From a checkpoint of a small mixture-of-experts model trained on Wikipedia: 13 layers.
Below are experts of layer 2 (counted from 0) of a mixture-of-experts language model. Rows are named router (the router's row for the expert), up (a neuron's input weights, with its number) and show model dimensions 0-255. Each number is 128 + 24 x the weight over its row's rms, rounded and kept within 0 to 255. Numbers have three digits each.
Before each expert's rows: a language model's description of what the expert responds to; "comes after" lists some tokens at least twice as common just before its tokens as in all text. This comes from a sample of Wikipedia text that the model never trained on. Tokens count by the router's weight.

# expert 5
It responds to: Line-initial list hyphens. Hyphens opening bulleted list lines after a line break, such as cast credits, infobox fields and species lists, plus See and numbered items.
comes after: "\n", " non", " al", " Al", "    ", " co"
router:137154112131088136123104156148102097149101101129108141151162101124105144138134132153140145101131100101127090132104122087153129121105148149101149155103159098096162101159135165138104154154101134102105106137137128107119118163116170124163119133157153096081095165137148115138128099171105124150150163102130141141137149151109128104118149151110129139092124113129137148118121117160098097098165091111115127126159099157131136174114150141149137137092114163103122112099138147154128146179162068104155125078143168153129122066123131145147089133113157143111130120143136138098134115112142108151124140102156090108167125159151174152116149154112163130110148116085157110134153160120123152143126127118148090079099105095103144131149129084092154150152162136120184133128077159090093099110109122
up1:107159108133129166150139169074118147128116138135121145094127113092159102128142142168129138159099141133090131102112178135135081162133113118143127149162142085167174146057112159128099090137145141114134151141156112115099113129124143152160091099126129140129134137123111124128057163113121113169113076151140159095104135150119123195138141147137115110138104126149118085130120109135146119098109098138113113113115110121141124139133158053158139122158092131136120075189124136130140153138092159146137127116122170126122100106144164103119116116116103101141113126109099145089116158067095181108138164178130157155121094142115096135111102119164119115131111113124140135103097135120143142175120139080137133135142140121118121132141172136117128087140128120149158100131132151154125102127120114
up2:144142110139110147153111135129136119129114171134121107124101153148086121120079111126112115123170127202115112106159152111097122125120140085140148132128134136138136120121103108122124139143153138202116136160111085108135160128176087123136159161137156135179103165133155135143118146158167115082109110062053186180139155118112134133124123132143099113132148101126164133126115135122119107123116128123114151125117129123124169120117119128134106175124124132124114119156074138137114113113078123152141137124123130115137136140154129124068158141103154130125152132122117121163132167135192125148124090149120106117148126142140121126121128131143124108121056105064139133147150128110160121116101146173081103121142132156151122163127153109157133125112185159146104151118144080106148175124132144

# expert 32
It responds to: Past-tense event verbs. Verbs and participles after a subject or was, such as known, called, moved, announced, confessed, resigned, often followed by to or that.
comes after: " was", " and", " to", " he", " is", " also"
router:129131122122115131118142130138095085129116126091142131114118131118146149149100146084128147130184122154147105125079109084124103152132110140148139138163130167152125108158114130156150141132114063141144114111128132100167136122114111149122117133144155115162134146147116146170153110138146109140101152114096126122122117138107148124140158134098165086152142110138156154107139140148113110134143138093072151072158152122110161105138185167126147145106131103140129164166110097113097087113150150147144121124113101132146096097136173168090094129122133098151121128152117096147139123083125132127155093122164166126168073172101141124160147120152153100128088128135135145152109102132135066109096161114122142167099110083121136170129148133090150106155140130109089113124114076140080139090097102
up1:133147124141095116119133098124104126166152112137154089153149138141092107158162168109092151101132125114122094153077115133113154139090109146163116131123130080141088122145076184152096131132125090108163120121128129106155158108148120177146132090077117123162104121157112139171177152100104146108090155122119099144125101093158095134163137107103117109124117157131085109110133150118121137157142136085149142139152097146128160093139147190117122143129158103091131122142087173120112126113109140125121130142175140126148095121136153132120141134153115168150101129113122114148100130101156093161126140094147146131060147117140146132139123139160132092117106142104150113163113105110132130133128131095137139188139131132078115124091142117102124120113176150181155103096141111144113131168094130
up2:133169150157143107072136150062105146131152142093133147129132126116111122148141149092152105138139116117151118148138147116152134161119121144133101134069084150143136093111141114078108106163142084082120124138117114128119129140152132160119135114167124163071152191130125125146120098076133121135112139185197124118110138157143134175137094154172135092157137125160108126109142131126159056121148150113137136118114118092134124123143104146139126108136149123154121114120149093103124141126171124111202091113098122101143110139134103145123145130104126151115112106135122126132152130134179153112130144095144149124156133122113100167080148107154141140141144162102112151128144107166124099131110147157157145147139128100131131142087085084122162156150147167122180135136118111117146107101108112

# expert 37
It responds to: Line breaks after headings. Newline tokens, especially right after section headings like == Notes == or sentence ends, and heading or infobox words like Bibliography, Binomial.
comes after: ".", "==", " |", " ==", "\n", "==="
router:134150144097120137099149120113123127173088155177105130119103176118139106102130120145133140114121135151124096112144158186137122123137058113150109160132087140110142140098125140136105126134149136072120140143098118135174164084186111161106121127103142161157144155089159111135114146146128143160138113134141119126063113127119125134113127089143134145128123067155118068152126145126184117109121129142158130119141127157109129122116132127122107130131122109138135089156086120124129135149126126116115101107145132081108153130113164119092140119113121079145141119086140120152092146054129129179093114129111137131140137140122137139097133107174086171127100123108097140120089139122119115148129086116127124205098127135112113136144098153130069141101171153153161120133099160153146136124135117
up1:125151166149146130142147151117109132126101126117152122054129109137091121089142127126113153123098190151101111088132169115130101125106122097153104118148120147086110140152116124109138159125164140138101109157121113134168096126139132135107116130136135142116167123123108096127111083049120108127096146144108166092121137116160131098183122125116120131114104133146150123161151100055117129122092132118113158102082110132132142122128096107111169104146126145112146142110125152100115119146118118126074104169163170110170152154146213105120111070107105104156147127166105098148156152147126110133118114128138157125126172109151095131122109147158112121170129140143099159127106160077155120115123151127106137132116164127145149136106099146148105125135157134126147110149090107142127160112140095
up2:118130072136180119133123150154147153130126121155119141145179142147138115108128164145133137127087134140115123117134073105137102131104176078149150084142126097124131104149118135149118128123130191116113135136122129105158151155129129148103163128127076113140152179146007156138133110140119101140128115130126126156143117150106112129130121091153164135090135117122106130172131120123133155129127124122146131120113128141140062102130137169087123120133121146145091174090125138123171145125112116121103129152158104129138127129108111147109125135166124085121110135110120129132161143121123151126099145078136121113127130132128161164126133137109080121096097120148107158111130130109115078134152141122111117172181110102118154132087128125212090145129134144144082108127174139075127122133129121

# expert 1
It responds to: Political/religious group adjectives. Adjectives naming parties, faiths, ideologies and causes, such as Democratic, Labour, Catholic, Methodist, philanthropic, plus some sentence-initial The.
comes after: " the", " and", " of", " a", "'", " for"
router:107091129121136096126133114129177141125130169132137098098103115140095123160185134137138156081158104142128144144120137117117129090125124092115135130097116147147108139140110128104114180155111103140142116155155157106080124129115130138116153133123143160143122151113116132164122097104145172099132163140113157085081123153102099137165111124178098140129091129130117158116172132125090130144134113113091165085205167135144156150106104136134148105094154061153164157095132127128110105108137131117107090120140097129144101150115108131110123141083117153138132106131136126116130119147128132125131138135129098104159104160145131168141117157112160120096107153149107119074130100088158151137143161166174093099179117180106151151133139147116120147113112134150125087149147141091105149149121077
up0:081128088130144107160108097147190179155160163102133118118115157153138166141122071116116167095121141120089128100133158134127112082129145123139140141100143137098139125106133128165128156169148101159117104110083145091083179119083160149100149125132117183165107120108093131121123118102119139103108106141130134120092139132146122112150119138157112121158118095154149129091171109117119116111138123093105108133161125097138080139124093181142133147128183104120138151171063157121116117122156138162165083143104086152129135135149118114080155133117136130154129140110120130108126122144170126063112146141171169164108118118120111094141153138157136113112121166140119131140105109149122127135187122125139138139140104154141157117126103154120123126131142137142115107137140165092134107099131115
up1:119082105132095148101144131137160128116125184142141130127105166122172135170154127153068071106165098095151134119082112088101126129096082141137098128107120133130133143161101123139087138141100118116135152152123113112129163135142108146096143141133154145134115152104115116140097094100115186113088123155104139121115098149107106154125107122171114099136117161136137121170128135116136118180169114173121148113181134160129142156138110135154139129107179116129130141104075132136126127165120162167093096136149111115129118100153140130067120119130089109152147131127122145129146144079177154128133128128128144137158136166108084154096128114158146103150113089130091109077155114126139101118086135139133109112195122147114166126126129158114105143135106144153126172126134171135125129136117142

# expert 43
It responds to: Non-Latin script bytes. Byte pieces of Indic, Thai, Japanese and cuneiform characters, plus scattered words such as with, of, Tennis and zeros in tables.
comes after: " |", ",", " (", " one", "/", " along"
router:151112162142093126152132093133094093114155112086100103148103082151121134169142108148135185122140108126152105147166160121123089116100140164117110114090140131153121121140110138079142133136103114160145125138144123111098093150107130110150089160134167110126125080156160158134159128108105105095168128134098125110147117128141118121148143145111059125137144160115138147148160141164115134138145155106113125107147156125141142126101112171150131095130107102136137156108145145110106109098113163071126128147110133172144106133112117115140145149135140147103129096143148131138114151151104126143174120162132124111160108149178104120165130156118156115099085114150135103156164155164155156174109135119159118099205112160104125158164146098123163078143087114110110157170144107141156151103132120
up0:116105085064109172124136142095131160139086128131143143123107144084156088111108148112151106170140166107118119138114111134160161120153079128152095170130104088086123150066119174116138140112177112137129159107084144148162126085137134136097107082117091134130116110083119110097098179134117126105120131138162099148144116111106106160102127151144167144125155130148110132117106116132115108090099114150135137105151124098103116150136154137134137177164168148132132118110122103146131179156161112128117152113143102135086130105127141157155135112105084115160182187110142136118116155109126122126106149101120108114126137121080148138113133116132137128130170138101096117125130119157149119121130142081122173132133142100100094162077102119114147127145153155152166111093159124122137137149128132
up1:146112093138116128102131141139108161125094156116140159097137154080100157129113148118150149113114139100122157072100113155156088149167132076118165172114105075081106152143143145148092123139159132111111123132131126151127167151174180129136130137106097103124117132098140074075077154119173116106107143141187136126099091183124154118112153142131146148127106128151118099123107113114098102112126115137078122139143096138120105105166119121118146165134122120135137080123137115109172140117163149128179155087111109134114135114127120100150106092096175106169127139120124125124082139108128163111134143114157122129121152132117152132105132072137108113150138152083116123115135142089116136085138127124118175110151142113139127125137115153131163134169156114136141083093108121095112104111124138

# expert 39
It responds to: Singular head nouns. Singular common nouns after the, a, or this, naming works and things: book, film, series, team, report, facility, plus infobox field values.
comes after: " the", " a", " The", " this", "The", " his"
router:126084136136112117103098112135150109120137128091153129109128124129166130114123138117150177142134149115151098092151092135133118167128104109183141137130120118120110111117136088152126053111126116124110129085165126174137133108109119114124117141161110128142144121145129123056133168156106163138155163158137075144165182115147110103122135106116125154138140145157177076132108140125134142129157134125160103136129094097114113102134163103130184091197165154096124085142108092112144181136144159132142110100158114128138160112105165127118111109048129089141105121142146118138130125118135132147135130101135147113146132100120150091106119127135093094171146131127155161137169142127124088143128133100102110118110177162143128132109105135109140089118128154139156134126149089095116138094134131
up1:065107111086095131119111165129148125142121157140125162110095179086133119101116161161057097094103155127130125128110116160153105118133165090115060130127148133134163126117115148127117160099146137100122131143098158157150125108152123133117114108100109150145168129103139063129121135087159110150147147137137142145094113150156155145108122147092106058105179137126123135135169116119111095126071078119130153130134155118157072139152115162153100116113123107094147108117115154125181143131137125105119135135150143149110156145103161135102130083144122137125170125103081168118105142113133140126105100160114139157113144107173126161108116082120144149145164133107113158130118169106148117114124106138148107146114134114131089178158146139128118165130128120131135129141112145114135102143136148
up2:091127126092139146119150140125136094142161098137106154105156160122152103113102156147107135165143153119116166185066112148141102126148099137127114162130127081148141182124138142133120130148139108130125161106107138115141167156135114139131129104096133133100118091108122111182157120145155098147139099132127138120123102125159163163162123122145130113127125117097112137172120125128124100145087113139114131094148120107111158132160114118110127191094127135080089122095168143114149132120157122081128098147132136117111140067171136081167137095121152129132125134114138166127127124089101161150116107106126131192078129110147138141133086157112179174111151133103077127083122136121161136120171102131105147113086109098157088098157107108158130116148147133166129135126085143125146139150124142

# expert 19
It responds to: Nationality and country names. Nationality adjectives and country or state names, often after "is a" in biographies or in lists, such as Hungarian, German, States.
comes after: " the", ",", " United", " of", " in", " New"
router:158118132130158132137105148121141136162118111129166139118117129075165091131138146127159122127157098173123130115092147152129107153133086113104088129170152142101105129108094110129121136141128136116176149147124159157156153123098067147151131151162112125093115114135111121161123113160121147096096124119143146167061116157133093156133113094090094098173118108117090160133140143107134107074148131091137143128125107121129103158142120094109093121137119088128116142144144144120159110127140095111083138113149152166141140109126119155136132131155124173097130137127153118105135124146154115134162101115095146123099155163132116126146155111125086091121114159122081118166074130174082152117123138185117140100174108121150115081120104118100155131114144112150107101145101182131134140164133178
up1:126127122159153128124144158111117131156122159101148127145133096113111085139127166138115157120118108163129140125102123155178087159099110101082113104115143166100119126106125117139144149066112099172158151141129122106150108144108081146142127146143109106101112114126116138135106090146135102129112111105145142163084132130148110161145113114104113098141144104142134133154090162086157143094166131132122174137120109083112108129091122115089108117157165113085152131084127138110142100128162115191094150153131149192128169139116132115113153135133161154133119117128152090092150103129173110144102119111179134092093140115124131146123131122149101101159137157178128129156093097156106124100126131126104145126143114150186166138117126167097144134126157120134132111133117132141066176143169160
up2:122122092133145158075121159118160153144131118172131134126113142119101168144100165107132105078156112121150140128088118130114104093116120082131170114136153133182144114127150142175123177133161147103140135113156142113143149100128154118110112125137123123146139114110127093159065138110138188110115156137113134159099124147114113134102110103124129110082135147144113158092180187142116100120132091116098145126166123150146152147158141157123096121058142110125137133159141157170110108111121098108120163132140110118118124133165156125119126137143131129120109126119114127090147134151128109090162122157166123138116141090122100108106111126139178177100129120073115081100132178159150122134094125130118137156156116105108114154106102131083129113196147115133100089136089133154129128126102141

# expert 4
It responds to: Common nouns and particles. Common short words after the, a or to, such as time, end, back, round, high, top, day; also hard in tennis courts, and Free in transfer tables.
comes after: " the", " a", " to", " first", " his", " The"
router:114129163111169102137125137151136119123128116100141126092147123124094169148113135132153152156142140112105144157141110152156128115159104094148121143115089152157120137139160129143168126090119111143151167079157110117157134153091140114121143080101129148158185073115105158103088166096093158129123138108130090121169127125129123116137123117170159132097116131122108095099171116136164091163067149156092125144118103080094097112092159106115143109148122143091132165143144127129119145133133119171122156095122161155120166096121118128123152147109145134108130115173143119117136111104149119109175197129149148126154118095144122119140121175130060128165120108125124111139135149126130119089096158122142101118135129132138138098171155123125142078133109147131081106173146101118120136125168123
up0:141109084146136157115137139101127157159164126158106166111119143101140123121094152126139097152136189119101131115089127152134133141155114151120109122144111103090110118127165143157106120162170137087130076145112147148127145095137098150157122119137139122063157121113116114109125126130132123132107132070167118126114156137126111182115117147162106156140155154156128106136100156108158108146133124146180116145118126156132084113152130114109130162143145127132108102078089121157168155147148090076158091136145107128113158137138106134116076124142130128167141133117114153105133174123132142116116114181114123175134167128117156122109152116123106150146121120144104143106086084085115138162131102058108126171111130110175111134125128114135112138140162157118152098126132180080137158167127144
up1:121129114101147147122156115058142147131134119140114169094171152103182113141140140126131169100135137133132089083116124126110149134112133144130122143102147113126100145109156135137069075156156118104139096132122127123180122139141089132098118137117127149078147142113153083125158127129143154146158109096164137137118169118136159145090111134105129165125130125159125109144120097131140173113141122180110149087173156141113117137191108115182116134171164135100124141108130132147186155118137139115116088149131127123107129091117150157079110134156118108117104147093102119107095158139134139154119101150169146146133134107133108146111092132159103132129150179141102125111137124123062126179179132148130127133157126111123143153107136140135097140075152145160182133115121137114136105126096138

# expert 51
It responds to: Clause-linking conjunctions. Conjunctions and relative words opening a clause, usually after a comma or period: that, which, but, who, although, when, however.
comes after: ",", ".", "),", "\",", " announced", " stated"
router:129094164122138105109130164118099168112114101156155141129149166069141073101132120167091092091128107154107128106124172131120141141116113120148131167100134119126156111141104111103112128107136189108142155156115148114128128100130129131080117125117129094145144167125106132133097145152108097143118093136102135107133130135160148138161146137117146157132146097144139117159120107131125074127144148169156134108129155156108134147116162159115081137125144134109136067168147148096117130163176144116178146122129160106113135136150123143147100102092157123140113128071127174144149136146118118154125115095131129154106088144081137103081157103139166133132102124133081118108152145141156129154132114108105089131126179084095128112169097159126095128098119139133126124127160175116173150118085149
up1:126103107140142113125097152093141179097148145106150160147116130124178121120122134113091119134122119140188123084079112113104147141161157125103128115128101094102150114169096122093158085122158172132151109170109125172135119140138126129121114151153102129100141124120113077128118143168127146110136111145143135108100093165138107129136138098140142124150090121150134140157171146124129125123128087119119167138065122137080078122160127136151198110150130144133075108118133171084135097170118085115151159148118097146102127107143161126137153120117091103150088194160153103089126139089120141099112114113122169146111093101142133157109148163142138128103114098134144164145126130174124113106141146141121144135156112066123154121139114125135125127099125119142151144140108152143149120105144143
up2:106139115122133142119114101150173075159130108111115168110110154136141134155109135127151166110121139134109109119128117123137131109164121140133137151102136104153103124153143097107080144125164153121154125126163088164102173145111133178133107100147082169067089135116129097138104112134105177154177125133168159185112146121091102137097127127111113147137130132122099123090137129102138125134117111129172116138179126123114096157148111135134131119115145139107091110150092177072121166134103113145100091124136068159101115083127139155141101110130119120159164117143127153120140115102120147143162131107141162172118155101132143150138103133141144124152138157097115153117079142088141139164085111150124164121105146163146115124091131129130086156123108114103134140113095156101131099179153164

# expert 50
It responds to: Wiki headings and tables. Heading markers like ==, ===, ====, table pipes, and ---|--- separator rows in Wikipedia section and table markup.
comes after: "\n", " also", ")", "|---|---|", "|---|", "History"
router:125141075153156141152095121134157165107146097123159101130133146134186161119136134138154109114077131110140099141139122131150097126121153160122125116148160135122103101111107135151103150123149105084103082166125162089128112117173136129138184143104113085120154134115145141154148116131109124156107156103121147117153111143153125104129126096100082136130109170143116134155137149113099064124105140137115109105104145153112165118139156104160116192132116098146124097116159132116121121089176170121113159098145117111131162144127108143159118134110157115085106123108121178096098133116103178168128125150116095149104112095143146166094144138121147125122122173136164120160155149165099076120114099118155121126150114140121173136107082087113118115101158123136125173116118115100161153104134144
up1:116149117116138125139160149156113120110122102169149177125127170063162119138169162140146143160167136145172114162132116150145122110141117149140084135115093160114111170115119150126147146137105147102159113119149124127137149129108148151101126108089095098120150142063118151090106060132127139137104130104144126176096150155150137103138129121126097142103137121151155120174096133092148123109148140120156115167176151128139132126133114154135126124122122088119134133139150108104142188117132120096197116138105184136097135121099162087142158116130082120123084136120106102120114099126151157105124100078172121124089132110085065133137122133124119132149178145134107152132126125111154151100131133104169108135124133108150113112171110123104170130095111111154146110162151114129117129117144160
up2:106132142092157128081140104093126150152127123112119138109171122112089162105114130084123143164167137131145120122122150157139149119158115100181153133112130152157127157079149105110088176122162123133148114121111140118185133107102099128083173131145151141120078115120154107086130100117128131157127149114158129138099144131115121159054105158154156097119076093140147116106071108116132119150134122145133134119132099144130104117132099116143150105157116188119156106113145106101100146128155102126100146113115082129114180117123150143138096108131090110153139152117143089127102138116131134151087116138159118140144112112093120160121118083184136135101155167123145115138131121087152164128121151111122160132094159144154102161105138129133101120140118122157126189175096119148129135108121094

# expert 20
It responds to: Years and interest. Four-digit years in dates and tables (2014, 1937, 2019), the word interest, the preposition in, em dashes, and Greek letters.
comes after: " |", ";", "|", ":", " May", " June"
router:139124126134085124157122100145134101080181121108100107156119098159120114136149104117157146114135116131152114161153135114115140116101141151109114101109133133156142104161107127103168143141127088157137160140144123097115088177141120092148116154142158094135155105152139129140144131145102105092160143141113091087140107101145106096145129165102123111137096157083148142151161143155111181163129139114095164113089147121157137136109127167113107110123091137121148159120170155155093107093095146104111148124104110170147085156130126093134146162161159159104116108162132119147141119145106125123151131158133130109140106154148097128162148158103150103116097120145149095167151139177156137163127158131159117099170099173130130129119173103096135090099085118153087155159134137161148134103166125
up1:155142134112114147118126142140108127113102139094143184110145146083150105114116149116133072138113165159106154123119072148159076097132099163150113151134141128097146142086146125120188170100069169125133123107170142145149142119126099178115142139108073138119121147090118104141125131152167146115114125105149151168099170124109108139111110149155150117117117128160119132178148122116130103141124076148148128159141164117080148143144101117113169145147141130128125106166092118121164161139154147127137115130118111160084127143140109166151151082104084139153133191086135134149129130135170126129127152111107130154067133107167139125085106136149124165113149154106148138146123127121121091142098127107183139140106168143139117114116112135141110155121110145125139148110135163103139134152124145
up2:150103102119129131105134128150132111154083127144123168108138135093128128120076142120128109121140146151139128123088116154123157139161119129129121142154106110095137125109128164168094120146142146101110113078109133146139108094106114137066150085095127147143168149096116089058161140123117161138142159133159082152126131126124166136111112115104117114126088148146121133125083123126177074117098121113111100137166143131150099103136146129146137145154145089132107091135121085155173137140117111157146179106135123144109109100124123123126081092100097097179175172130097139099130132131159148143107201126106128136101130122126207156081138121160091118098142153114111139115128110117144145163146078086132145123125134135116101120101148089116130132148118143107138133095117114122139104147122133

# expert 29
It responds to: Institutions, law, sport nouns. Nouns closing a noun phrase after the in legal, political and military text, such as prosecution, Court, law, Committee, plus sports terms like touchdowns.
comes after: " the", " a", " The", "The", " National", " his"
router:148110145118122108121110122128141153161145146121134107068136117146134131118113142107148109103126124121139138057114123182146135140142104115180149113138125143118105128160173147148124147096082118141153107116158110156130154097118130130122154164112154175140100128127118128070148131129175140110086138155145108110133131143100167117131113077137129150133158117144160120118131124086130138105156128143107108126128106087157130133112130114117137099122150173111141114158098110134140109166146099154135141145190138132156142084096199111090128132054091101168119173085123112155128100124163110118131137099148144124111143065131118111102097139151104146104135123136108167101140134117135132116134137108093144155130136134176158132082105175146129142140128133156142082136126103100067137151138124
up1:118113135135109158062143147093105114145126110152064168144169150093121100116125128159139118155122155106101112102144125129178123142142149181141119128126086067116134131101126106146126125100139167143107148119102172125110156134140099116144128104166115121107087127111133123104089145118127108137127122122135124123111086111149143149135126128141096157110106114098123104124146120090144124148129125110137105129138111137147125102149106132117129099138140153135124086134169112184150131136175123114111154113104091094127134114168077143130093057116119087129192130138103165110102146091111161156069171150119122152118116133112168163108111137130136151160132162149127088122129119114085130138149149090124130153107124125130127111142179078146132157134112156087124089157130174129137089108136163
up2:123173131142102116085104110131081177097115104127125138142094105143147143134160108134121147156115118119141109134099162090139136137106109134139133150091074111103153109119132145116071105111161153098149113115151116121098145135114092116105117128120115129140114133136127125137150122126130095101126129089116122146138150150088141164111145101200151088128145078110152116070137153120096143153129155133080187143124146127150109134107099131139114148154138151156141106139139094128136122157121102116105137157097126102105122096123118154206145115127115143131111129105130111169144110143118130135126132102113144165131156189120146152175174133143180139125131136096158126101130178122113056124185086138132120116111087120127122106138102166166168100148125112153117158139153129143124141158108107

# expert 8
It responds to: Capital initial letters. Single capital letters or short capitalized pieces that begin a foreign or unusual name, such as K in Kola, M in Mstislav, V in Velha.
comes after: "-", " (", " \"", ":", "=", " †"
router:080154114097130151129132162117124126111125131093143149129121104146096089106112113150102146136106162164092147135143174082164161136118124125105122145099120129120166130107117131104157102149127126121142134135091109112167136134108147148087147094142142108130105136114199126120126159118096124155103098103123157141111133164139207130145126138135164135169117117085121118095102125153118133107120104136112117160100109079119119066112115146131178138109135113151098144152123156114157111083143101123119101132090080139107124145161163135100138120119150143123161137091082141150164107146168164159080120123132177144136129090118132151104139123138121182160103100094140134115116107145127110113145122125147157124153147142128143124116154114126116178176136138162167085104128121126138118175138083
up0:146128133176116159126117162118140146167131141149156154155134161144104181141085138118172130191137139113127134129070113097117153125165113125104108139139105155133111128116140153176099137192141132098082123117098151146143155126137120128124108154104099140112132132124123138122144169144148089152153150087124078181120080143112088131099144088099120122095096157177123101131114127121155128126111093160149096115123151137132125132137141134140101116075117150131139095098114129168170129151134129096112105116164141116138099082179094088132118148115130080172126151123149122140091121108123112131154159104075093103092162134155150137125123119141105090118110134124167137133130141101121102138138121109096092114112170133115106116099153119170080140111112112109143120114150128102118154091122139
up1:108106135168154132136108097180141130148131103132150137111112167105163130150123081084158096070167120117102137130100128168123128129110119156157117114131106142124130105141170120162111106101118139095116062122194111169156101146152141178112106147108095152128138163116089130160103135106137120134139152149130152096110127108129090131113119109129133142127172152142099079108133129096180125135129147153122122094144111162087122146134157118140143177147147130141117089110124152117125122120163153121113144124156122113096115142126120184124112141106078109168141131127129093110121120145132136134165089154144113181062122169154151108103102114163126142170126135114150137113108135123112114135161140101168148126111152058097129085117132136130136103116123144109125126143132098156146117083106141

# expert 35
It responds to: Past participles and adjectives. Past-participle endings and predicate words after was, is or been, such as located, named, renovated, with suffixes like -ed and -able.
comes after: " was", " is", " were", " be", " been", " are"
router:142059151114139140140156108146126101128134130116138114137156136112138168157108128174151108105155122138134108142156142179141081139119063144099138132150164148132136122112129097075110099150106145117130136114100107121117141136096137106113093115133100106151116163154174127131136121138124088151125155113113138092133107086112161116130144170147166100101107114103142174176158099144102152126141105149085150136166138105111149147129114089141143123138114107114161131115126147136128095091104151122086111130130059179134182105170115099171156133123163111160132114155137102154149129148101123099144144140119146133135080183119132075142138155137126151117124092141099129153099144138141138098165142146121108112101090119136164169167155117147125135122102139102134159076133131141094134140142126
up1:130104124137136059111106073122138172157129110110176109106073062126132119144133099113128134157133126131169090127101113123124170146156135127175104123088098163129116140115138112125132137113084190141125127112174145150154110112116149122151121142153134129120130115139122138124174121140151108093120130140185173131115096144105171132106132132093097113169160139124146144122105132146107139113141119146144128132142132105112138126105144138133151091113148139118135107110122081164167134157153112136149123151137148142143100090131113149131137136121087136132117121095154160116154139077142131088146118122148153117116128102165110089098083137101117109124138114124101183133131128156119102127092101098113084133123115139149114172101149155125145100112152067114101143185103112169119178125085161
up2:108134142141167154134144123132158140099142193143124162144124141131169144106150168106124115102134150125137157117150149166108085105123093160115116135124130078146109116116105112139136136120134151096125085159135110140136138106166122151108149140141184104124079134123132115160115134113133113106120120115130139148097116137106139107140150157110151149132123109094114132115126123084109142144112103126113126184124179155131192135142088136146136161172093131120161125156135159115142138106124064107104101127137155140112130075156093125111122126134121106157129124061132131098138124059124100141139152106127156102111122079102096143095110073185140078118110170143074091143144153152109117097109181147116161131153124103143133126127138093122139147107126157156137119140121161142115118138103160

# expert 54
It responds to: Line breaks, born, of. Line breaks ending list or table rows, the preposition of, and born after a place name (New Zealand born), plus home, son.
comes after: " |", ")", ";", " (", "\"", " his"
router:144129148135102102148172098167111114099162104098108108148108096151128174158136105142141151104150108115159114148164150107106109112095140133090111104102146115174157133142129123088173141147135106177167149151149096111112120161145109097126075144125118081127139105149146154162142133153111107084147126167114121108156102121107115112125142147115116121133172151101120141158155128157118142139147141116117126123141153092165132149114151131142152126138116129122130161067148139133102101107090153108117139134106127159145114167099106113148145159132163156122143117175153117132138129134094112106154133157135118112141096144156116116158140156107146126129086140152169087185147147172149128182073152148137104116163123170112140132120152112092149072107108117118123157154164089138120140098164095
up1:122136156152129172160129128127126148149124131115080141112156147120149116117090164087074088124106198118162102065128094135196162153140119132122136155103091132103137160084122148116132113151115142111126119094129124154156134132109101172130110115139133145109131137131140101128187136121143151177123126076159155124101129091141159159145119113152132128123081183128107126086148158107137085112092135160138146109129075140139130129144135129134120130128121156100080144134136112104164142130139126125166136125176106088086178131180135158129135115090130097118162138124126129110113133111147140121124077148145139140130110132119178133148117102144133126104118148111082159112121121128134131128165119132119148143099175133173112092125135147134092171132146098110105181124128146127140118144160131
up2:133170134091126116109097125121127170174074155098165135129133107086119133109115147116118123134129159118106142133103136193154154122124115163143128128151104100087154140137161093111081113145107096098123119074106154097166098112159141162166147145123129134112125131134151129109115164126171137168117146115111128148088177118138118163112123139148100112163144113118097112107090104114146148138110096132108094191098133135122129129150132098097116129129150069136102134105099137139126112131168106108124143113175140102096155097149122138162108097115117145140135137149101139149122138096117157125125094115105105155104157124133129081122156079137099133153138143112102143141120110122129151147174136095099152136107163106124112103148155088142097184144160120181149149102097101115110129145149177